config = dict(
    num_hidden_layers=9,
    hidden_act='swiglu',
    balance_bias=False,
    groups_per_token=2,
    init_std_router=0.0316,
    vocab_size=13098,
    norm='rmsnorm',
    learning_rate=0.00147,
    beta1=0.9,
    batch_tokens=[32768, 65536],
    train_tokens=503100000,
    dataset='wikipedia_en',
)
Below are experts of layer 2 (counted from 0) of a mixture-of-experts language model. Rows are named gate (a neuron's input weights, with its number), up (a neuron's input weights, with its number) and show model dimensions 0-223. Each number is 128 + 24 x the weight over its row's rms, rounded and kept within 0 to 255. Numbers have three digits each.
Before each expert's rows: "gets" lists some tokens that make up at least twice as much of what it gets as of all text. This comes from a sample of Wikipedia text that the model never trained on. Tokens count by the router's weight.

# expert 34
gets: " to", " as", " of", " on", " in", " from"
gate0:092129108114121105093153102135133144133075119149111105100108160122108068108114127114202133111153099136161176109134126171132146119110182078145116118106151134143094117121119101122123112108134155127115128117130105148161102145094124122092093147152150142121129147153148180094108110158154151172138159149124088190120164136144122082115100105135135123158126114112121121109137119131139129135108104148138137171130133133115109178164122167120137128116141182142084130160110123142131141102126100127107130149142097117132172146069161133137165143107128128082133103141092185114133132149123087103136170133132152135154141124122126133115162139128139110126109123148173161167107162166117150103112
up0:120152139140100140131124118115087126134180120114109154174149123143125148153158124095108119162142115126134155163113107086130114149164069165178142116161088095110130141160085151150136131146167105104166149124137137157128136131112184118153135117119151102133132131125172121159131149144135138115137137114076159119172127133137134194153140170166158107115098172161142151127125131123141127152125180097116124121116132128118136059113131095105092117128158116164149117108108133117114132118135091103131147125125139132121110126172145111096101092119135160114152133146190131128125075093161130105065122136141108132134101156132133121131141104144138083149171146090114107098125113126128125162096

# expert 59
gets: " ", " 0", " 1", " de", " 3", " 4"
gate0:096118105147098140143133083128140122169114157160158119129094142104156154133114105091095115141125152145127078121123125091124089177145148123105105088122155133083162146108106129144089127112117137137112115137171114145124128082120153127140162132125198085101123094115112141111114137116133136096134144123141080162124125151069109149093127160130127129149122172080172137076151167129172124096097141103147102150120113125160182159145140135166152097115095132162142157127126156128119123135116118097168126123131121096126152144118128106092120091089105112145173127120147137134156110202127105153114114134095128116135099115139106154101125112140112126153126124143101086119122148137171119126127
up0:099123139123122088117128144104110122104115121097083138120134099147171161159118115112099137135137100129109145145149176120104165127151128121134165121132126143173100106131144123128156116098134159105149113126123103111143116138126119155121157146166163137133107166191117093137138120098183119146157112136133137100130154124167170121138157133129127126111124115171119125146120101127098128150176132168121148183067109140097092131107101102088118141142167121133097152129119111147117120128132127126140109155121168160105156130111123106134160101164127120104104156107129154140133150149146102113176196073179106129149168121109145128139093134100139147142093147145106143124088096126091077190123

# expert 28
gets: " a", " in", " an", " d", " A", " c"
gate0:137140099126150090119081124143126140159144140127110086085129123129090086101062103111171140159145116170134115152098131161150144126116097071153141126140117140152137107124131149130112134158160159152120128171159120117105099075128149129140143122154146097116133083130170132133088136125120138108172112137122134108139155159130134101130160152133130111110129122118103109128127079136158113143113142142085131120110140110147202105148157121136116112063111121117096119140122135142158122106153128120126143093146197099117165093134171126134124153111160130128121112132142140179111099120094088163127197120105130124092116120154139116139159125135154112127128090095102136124087117138159157154155
up0:129117110124124159097135118183127125153141137098154157172148128126130136122148164090149155096134137083107143103131112105126147127130194130101141178116095101152158109154149089117141088138104177133122136127114102117109122163142102124119112090110133122151142116183122144117105116129158073157120159128151144145098119110127103160102106104124131113129128114123155123153130146114136135086120106109121124139156134137132077168121125142170172164146130130121145106107167114135075156126128116115107110139101101122140075125084106127179112106119080128087107144106120154112165131121128196098125110129163122112133135123129150141134112114102109143128117155221142108137098078131116101128121

# expert 18
gets: " and", " for", " He", " h", "N", " also"
gate0:190097109152098150150092154143125117143148170141091140097105098128132123126134125183153122109112115129126164099127164145136142168118169099140115138132154102137098141149118119142136121169107167184126131163159164132142122120144110106107106093104103141135128109152081116125115089105160144122122132160132120177148130114099104088123117104100102124137071120125115105135129138142148086115121120119109157142124135136109167145127114116151141091126140090160139116133138142118183134115099163099125127142118134107148121101150168110107085149130074117150138117171093174160097109155154154106108093156106103142120126103127136153100116092159115108163176140101160122104119143188099105133166
up0:192154150147097138136101141096101102153116136127101119119112096136114127089132141132118139124078184097117149098157143114126085111133100125138152138169137100124099123156122152133146099160111142145119126185140113145165122116152124129124129086148171119140131131176130103142127099141128153142133157119148125121176156132131120070136121092103086117144145091154094120154103134163130104104123126080129130127138184113122122120149122118136149125121143152149119133106111163155115147153123131119183165129120132127141097140160138116078091169138169121114125108170099116104135150080129177108082127144143089096117107100093142107104100086154117119149141120142157127118150110136054115137159

# expert 56
gets: " |", ":", " 0", " G", " F", " D"
gate0:135120077119132083117155150162128117137158144087111110123124188114116105085139128123111160136151140092144090170135144109121102150068128131138132172085158102143111147132072099168139162125105167173102150119070135153120099152147120132081115112143119117117162177102137141158083072145121119117139149130118108137100096097154121108143121110116117152115092118145104081129129094156136139126100149128135122127120079079096085172089105115133143099130122110113136153150137120099133097158103145144077141157136088119117160131148134147143159117134148133099103109150142177162114110152109095138097135131120129101133113132135124108130105133130113155124116148134118160153135151119133167101135
up0:130163108137141147132116174091119152123127128093162088120075089140097086141129130139128106161131143092122128133114137154114073145172119114152114139132098137098129106154168098096121137107126120081135144125102076091140105108127150111145181143113136156172119168090147148109140132131119104149085137130175112147169131130127156134094154126145145132122164107129159157121098106147132145113134160141145103117115160106167115122143142133149122176116096102109091070124125130099157100144151102149133154130160145101122100143102149097103089163116144154099142076121149158095130116095099114099122143088164102119114146110158166127115138147130167145099120160160079121122112142119118121116098

# expert 32
gets: " to", " of", " on", " from", "\n", " with"
gate0:171133136088114106118117178105113183086162097112139152172122157110149109113174145180146145108178150112122109076098155149118136175133134189068128145126116140149127094122159123113141165085143116127134114094092161157150156125115166165140112154131142165115084160128096138158111157169141113136159136135110148153111140123138147079146126158144144113141137108135138132104123072156125119122137127159118097115125097147112114155149156158096137109136138144094108091133165093132084119106154122165145151122140110118136090165138103121161134134095143128141126144137124121149180126157101118148123144117137170154130155120112117151092133130119121122169136122152118110137109107159118155124155
up0:145156128135153138150140135117114106139102106156092097095112116142163118123135175159102123098167116160143120106148075143149122117116122161132135107134161176115122105127095133137126132162149146110101120113148096119138120120134109116149127158130117097126145123120127142166130110110169128134134158082142108124102082099080132131155125084106134149123125135096168127104160171136155128159107140096131112099141145163127085128087149122110106093114134165089118092166168122161117095090183109128109133152070129130089127078112136131146124137143113143141151135120087084113101166074156148112109134138144139124117126116141107102126119138122121123101106139134094136093138137042060108136123

# expert 24
gets: " a", "ed", " March", " November", " September", " April"
gate0:139115134137092091126162123118186130118154114138110122145152139134106066105159125112149124077140104126108124157101102109148138169137111073130106105139147139188096141121133137107156158141089101098146152102104148153115108081052107090125150153167113093129132101118117150104190131133129148103103180143121095122110107137103158133149140155162131099086137146114127095113138150133123112134112120109123170123116110167154146145144138114104126112137107121135111126144133114126112120109110181123112141122143113102141109149105153109155092101142096154131105112154140155143147136153069095118135100126160143118118138142109108106124132111161140144098100113110112141158175131156101193130174
up0:148110132124084149173137118152091121136121150101136139158114119111143122118139123138105073150154125144164141150164095140145141157115096163119129150091110136067181130094121126094121116113141115134123118134156163127107163153138086139164135117080130110169152143154125150116120148089143167119165140125122120142134107121178111112136125138104135142163166142145131133143153114135125134113109153121123130098150080114153140122124155128158093121148153079114148113135127140143126110111093096124110101175113127122120098127138113145133121139129130134051100169106136115126110039115141097093122125152074090133124104096117149152122085113073078115099119079104138104111113144147155139114130

# expert 21
gets: " of", " for", " with", " by", "\n", ":"
gate0:142177123137126077089102126161146133084141161125131078150072095126120131173112106162175110122109138159150084128156157137138137175147173123150108140155138115135136179169102098148133147108138180131124119118160135143131138114107139103159094157163154119127138145133136123136127088120142134093140131148127147078114152115120123108112150154082120149137118099102111119089160093164131107146117146132169122136102071130110133109137143155164090100132143103152132147126153150118154106110172102161126119142141193120118123116093149154129121162127129144175118122145120142138132147145129041111125123147154144098118121125112091133133138142123140158161154109111145102123172142136124133148158
up0:127131155104156124113136132124123154118148135138132097160125121117110123170117109183143125120129120117120077129145142106149135149127117142151140156117152093115134167122131106126128092140090080132143122110115110163127130075120122110112103140095104159135151153143096134105113109117110127083109146117156161138086137146166119133164162146105095168116167100127131141120155088159142122152108182122137119135108086083155109118151146153136124108101129119161122141136138104127093106046158123087128089116108180118124147103114161109144102126107126165174156155151105120116141110142053110154135163089144125106086124129148091104122155143069155182137114119103122112126163123106120138108126

# expert 50
gets: " was", " a", "|", " is", " his", " released"
gate0:159126089140099115141118129175110154123188081156089112125063125135095115112147128104171158119139102153114139155100118097149099142155115116067100077138089182094125153091130110094121126123102121133138113101105119155114134093129134094132185138155138115107142147126119142107115118164121159104169147125110133164182145139153099117079141122107100146176151104155081139132141115141120113116080125134116129148127119117122156127099101169134169093166135109115128104127113140119140161130096135121145135128186146124117104158170116146130113129114131153150132157097122121141131120129110094122105140143171165125160150111105150134137146168097123085101122120092153147158122125157118118137130
up0:153135127149123117109144158129101116127137117143099124145126128153159123145125092155122130194165128143158078130128158151137094168164131147110116119145115126125174131103129134131118126114148123127094095128152181101135158095145154123149106091125110106107120112092120164144151125158127145121170161100132149146069113113175083119100152152072115119132179103157182139122103103157124124104117107156131123129124130143142121135126127162145125148112161105140150143081109080108127144126168141131160099162132130115099112141147114145146137163138154106133053138124146149130141145095124141118153148158103130081147147150119128159122081134131170148152112157141156152162135111154120132048103

# expert 12
gets: " the", "en", "able", " The", "ing", " his"
gate0:102144119133130086113106164142146127126181145119100127147111117172115098110184140124145121139143108113122121148179131122131067172117112118139130118137161139097152144091125114118105178129116163105086157087109153142115132124143142094147149112148108095092134136116154082142117091194145154145148116113124158151112105166155110123165128131118131136146124092141134130149114126127139120149104129103114159151102120136125130083131107128159097125097129121145149171080096106189151119136139099100130128139122199088097143119164087138125132136100141171120147117136162133157142086165132136154137117134113108122076121138150153120131155196150117165141127113109156132137142131171105119108113
up0:126122110117089155120132093118122147128113102123110126122199122071164143126086149154131102131097130158141125110103119157099191136148155116123088125094084114169114108156121108145138106145119150124132110118126094138142119143107136125110115123116130078118082113127122190153121154113139107102095132117126097117167157095119139141109118153161120174155131114114080087076148138107123145129157130129112094143103155120149126150134164113102142142167108146105101087211137122100132109119110151141133136119165072120159154138115144145146156117147123100118086142109129127116107153086143113111130133156087167151155163143100113142122107092112118098120108112115090123121102121093157111118101

# expert 26
gets: " a", " in", " at", " an", " October", " January"
gate0:117114144141116114107123109157130134135143124089101118135106120142098102130098184115165143168133149129109097110129148131119135159124122119166131093144104125177144152143108102119140134118138180144170119106140117115100142122127111126150162144124144130108150150119141140136117121089152174131125156110145167115126161118154139098085154131153163148156142131113100100163156135121081127129139142127137110159091120128155149114110076180145143114115128122152123104168128105137138170143120106135101073154142089141129138126148149106135113115101104155118121133154141108112125109099097054188159114109131151137132169179058140121088204129168126120147132137133115118116188133127163154103116
up0:115170123106122165096145150139173111153139121115120159155126142109127139084167134150133085117137126101117129160090144132116093141125116131124126160145131152106124162127139155116102145113138126131097191111118142141114129104162105139151135148138139073172132109108113105130170153156121112136095092123112111136122094137165140110140104137094115140148131064184176187103143112147142151116149130137136137149107102091109105130128144122110129200147114147098112147116132123108115116141119131117152171104170153113113130120094095142129083144130146096112191144124108102136117120152175158107113161117143109098138101138172128098111116147146127147113145132079078132147054133142112126147121

# expert 47
gets: "\n", "-", "|", ".", "\n ", "s."
gate0:120099126143123128154084161135093172140092119119094099121143135131094148089121122099141149144133169119113158146123115188105133101096139123108111132092155120151158079144136071158114135121146159143129125129142153179146130140087144133118090104143119102101162131142131145150156093139168120164100142123114054134090120118104165119116157147120079089147095143128131121147130107118143093118113134068176153126128165109116147124127183111095116125140119141150129113157185133145133133155093122148116099097120170131144182128166132157120175144143139121136167102136152178115157165105124111127130153126115130147111138145119148098167137126120129097100104118150112140137158159119112146129116
up0:171085141116171102133122125139149083147153113147117135144108153151145136176145129133125143118140136133163121121110133155156128133128141132102139087138138124143111129136146142122189113116155140127132159160148183199135155124101124127128111130106131125120140140143113125135180116136137141147173166140142124129079063109140125132121122092086128098135146136129159112129112172149154109083126134108127112110110128126105045125149134108127138151093160116134152161123146146128097129132133093109102130123113124121120129061114145144155125165148129118166098138122134116116122167125169163150134143133174122164149112138141124169118129079153138160076110197139094137094177130147114077115144

# expert 42
gets: "\n", " the", "=", "|", ".", "-"
gate4:148149121126156142131123178150132101097115164177107141102077098136092156121098131088087126129103145139100122092153136135155140168112106111130115087145123155144149120180132120134142144126151145135121153149149114145151118153143103159128108125168182119096125125142102163150132115163149172158133115174097139106113139150121116164058140138122102121112155095165105088165114099152168079136138154103125153149137115113121097154119119155173105128144130131118129143110149144142154121090095122171136126132138138110140104123140111135116157160099150144206127135141107144103151138137113174105134091146142116176124119110153106126108086104123149119132139151182121104115137142107087154147137
up4:120122122077129145148131099204134134144147156143131182138123115146098117118132121121162114172101136122109120125099132055156138142134088134161130101118123087136092152110142067127148124108151130141104154139116116155130125157172127129150139163155135119137097153132120126137099124157129159152112091163125130114130183172182085109119128122123106095125187102146094145127149105110109176144114133119131111135100115091115168072144127161158117126145133089170111123128143146117149183091151122173114149144156103127150098127130087116114117136078127132121160161136148146142128168132131132109110115181115131109125133146113138105139142127126119131169133107120145104145134093105154154114090

# expert 63
gets: " |", " 0;", " —;", ";", " 1;", "°N"
gate0:117137116078129150145120092151122136128140127125115098140117147134116145170108126109125137173121136113142115162149145138135108101129143159140145156146121101129094142138171123117125139105144157136090162115134094143095133150131154142126116147160130133130127123098123111103166089147191134151122123150171146127120151157178092126088140155122109150133149061130106113140140107164112108129143170130135154130094117072081119103106143166148130155142142091142143123126127182120120087119077168136134156137113146126159114110128102092137126125107153116065134109103103140136105149188085117138132080153087157126132152135147144146140120141120130174138138149127066108075119092115162135073134
up0:085126152138134140113119132133145105137137133122122122078102137165119129103143135076140145125165131175146124123104127119100112167083125074126153122142163130084143125132138105074115129138111163094153068118120130138114130139099102084131100113132130092124076103156108066120122104135134098144112170137144132136040105108135140167136112146126117084138138125153155087142150140125100144114120155127121221148109119136151111130126123152123146108138120095111126098156143166158137142127166119120149089131111129118115161147139118121181139100128145120088121165123099105133151149120139131101150146081125141095131108123098107132124117152112149105073119148129131143135136141101136074108105

# expert 9
gets: " the", " The", " and", " is", "The", " are"
gate4:164117132106142148171123112169068117128158165134128120101152131128159124145144126091132120135149155157119129122152122100103134132115115159119144101120143136164106129134175121129139151129103095162124119154142148133122142118082083132129083103171117153100141159132140141130149134099178127117132126116146130154140128102121126149148085107136119168138144137118126136126140100129128138157122094137115122146127150092141160107101071140087142157156082175149134170129090152128116146180090105155105132119112099106127084117103107111158159114110127107145092104156148142136133174113155134105143149141151121132159200179086150114157116153126106163143156163178114133117191103091106114138142
up4:093149144139133134148087131127132105128113142141108161139114147117107166130120078155138096106122123049099139115141166167114126155162156134122144159110125128138140183156131120127142143125150103120132130113146172110100157126144134140140151116146126135111111110134132111135127148132156135138115135118103168098189111127068143116147129138115099089134105115125112152141113134154151120086148096122118119150112125167106088118101167133126177094102136098077129144165149054149105092124149153100180130132161141135100163112128155148145100143129137122178102170146137127137138082133122143140122147120056162110111126142149110165104103096128148112119107119096154139162091127162096096118112

# expert 44
gets: "\n", ".", "s.", " ==", "===", "=="
gate4:142152146088143138172107094123139114148142149109128130163095152109130124143101112130145080124086130090116112168130137163138116152137107101163133135121129115122156122123133144146119149122137149092151188070153107162116164110154127134114153128143104100093097119101176149151144122167154140095155092157172155083134121158127055121135158087142093106160133110137119132129129124112123128116137152119148133113120123100104119106143151125131066119188130139165150109131166135130150149087096138162157131142149166118176131162115175126117129164162146139090149137091119153124141142121123113139104115148111168114145164098132145135101132142108126159130142092116097131102076119124103156094150
up4:124185091124159141171153088116102153135154149119117147160119158105108128136106128110096078167137120112140129132108126106125146168170120114141136144149160126162086122102100142132146160103087118137109167118127093130178133128138141150092164155134106147148119071184145115121107110124151139089176084140139153103115139130089098096147141116154114138102122123097146174142116134114143131120157139126102145126099120090119116109146136098159128116116156147154157141136149116148110122068171130150114142110133075144142154133139054122125112127122109125110119094160116123132104164112130121121130153098147110127150142104161123141094126143081194100123103157157119096102100122148139119101098

# expert 36
gets: "\n", "s", "l", "st", "d", "et"
gate0:129135141121102145102156145114092120138142111146116153177140116161139098128136094170115154146159124114140144116098143123123117165118106062135095132157120135107114121086097158184139134132110143122155121163122103104107107127088113163137138127123143142133084144124100142110143101154136132119120101093125123167118115104115117106120160140132072123144149072099066128152117189125148138175116126134129139150102115134180160138088094144100142123085110123078127144143120123171091151171108094110106110115129102116146101174155109102108144135108089146115148143150105142110106199132122135128142127128115087113121130148096128110116094178156111118117105161158156146110134149154093140152126
up0:157133139131115155148105178126094124147155138109137147096149163114104121145092121097115111138150115124136149118134145149105128120114133174094107095113132120140137134169077126092123113155109126132120107109175127162105169140215092107150132101133089120130125112158123101144146125095140116154120112108141145125132121112130093148089108120168115140125098163149102102065112195107128163152094117133083069107135133115112123127153117140154114105114143141136137064166143123077150114104143129129125114151119087110111154071136148130123135101140105157138063114115137137135157134092150152160164138109149170145168148138136140141101130123148141164112119143118125131138144141169127103150149

# expert 48
gets: "|", " was", " is", " a", " be", "-"
gate0:131131109097094139116086091131085148128128172140116150127110130113130158132139156125139097159120164121126087084093163140092141151146101135114100130104094110134119101084146136134112126130108133134105158101152144133118139094168154146141082103118094117119068163099088136127113136168142120104151147117136166084073125142157134117172129137149152140127139098136097090128126106101114116095122107170109167144103147122137139152051137121094122099081132108147144127075160090121144120121139106150082125094150119131079123148128134148126136143158156116122127132135144189107146126131098117095134105128121136168160107165134129152180115122093106105144104125153130145129133132155142151096157
up0:133139127151175088158150114112114176097111134151108138119149132096137117125124096113124140099164139147105143196126127136140100132168122058133125113119111161135143134120151125106140122150124156173125102137108124162130133155082167106100103081133102126121112131125136115108086175131113127138165147121102121143136086106107151102128131150153079112145144119101138124081116143133145145089177129109185162106201155125119089156113141145121116123109141117108147127123169100157055143121102097093102140148137157116141159133114143139103152131110123105104154123151132120141129106099113128096094106130148145136101143087100130082147137089117110139132095090099140152153127101123163111103126

# expert 20
gets: " of", " by", " with", " that", " to", " for"
gate0:129137139130142121138091116124112100099134133115163101166153112178124152180138137115099144108143123075116140085160177100130130115169117128134151114125126137166139120152138161102107112137100146129111148128127145123154113111126166131139105128098102131122127161154144123145119141090141131093094084169121156124154093092129162170125092190137113128115097131152126089131102125097119132153123115089087144153136123049099154141139123112118152120136149152155105132123168129141133147180117141130149117101087121115140123152096124119135124080111111130159104119107179126142107129116159144210123148140080157092118119127141145146124137121187101114107182113134158138151142138135151092144134
up0:137134138080181100110128126093148121117124190145182141118134133149081105129131134133096131150136158066150119144117114105143136148078134141118125151157138108142060138078088153124107143117134143140109140159140135097167106122110110093138105100106126137128166131144131131155134162129091145114152068138150148111108145140120141138080098162107101128135138141093093115140138112110124144139160157146135081113081091109118180119135105119148111127116138113126152130104121156118158147141115131130050107109162134131132122163127117109102100143101093133106152158126117132145152094133148127125140156144134107077127153135161147103182124109148136150122159143102139086123123130096120119063116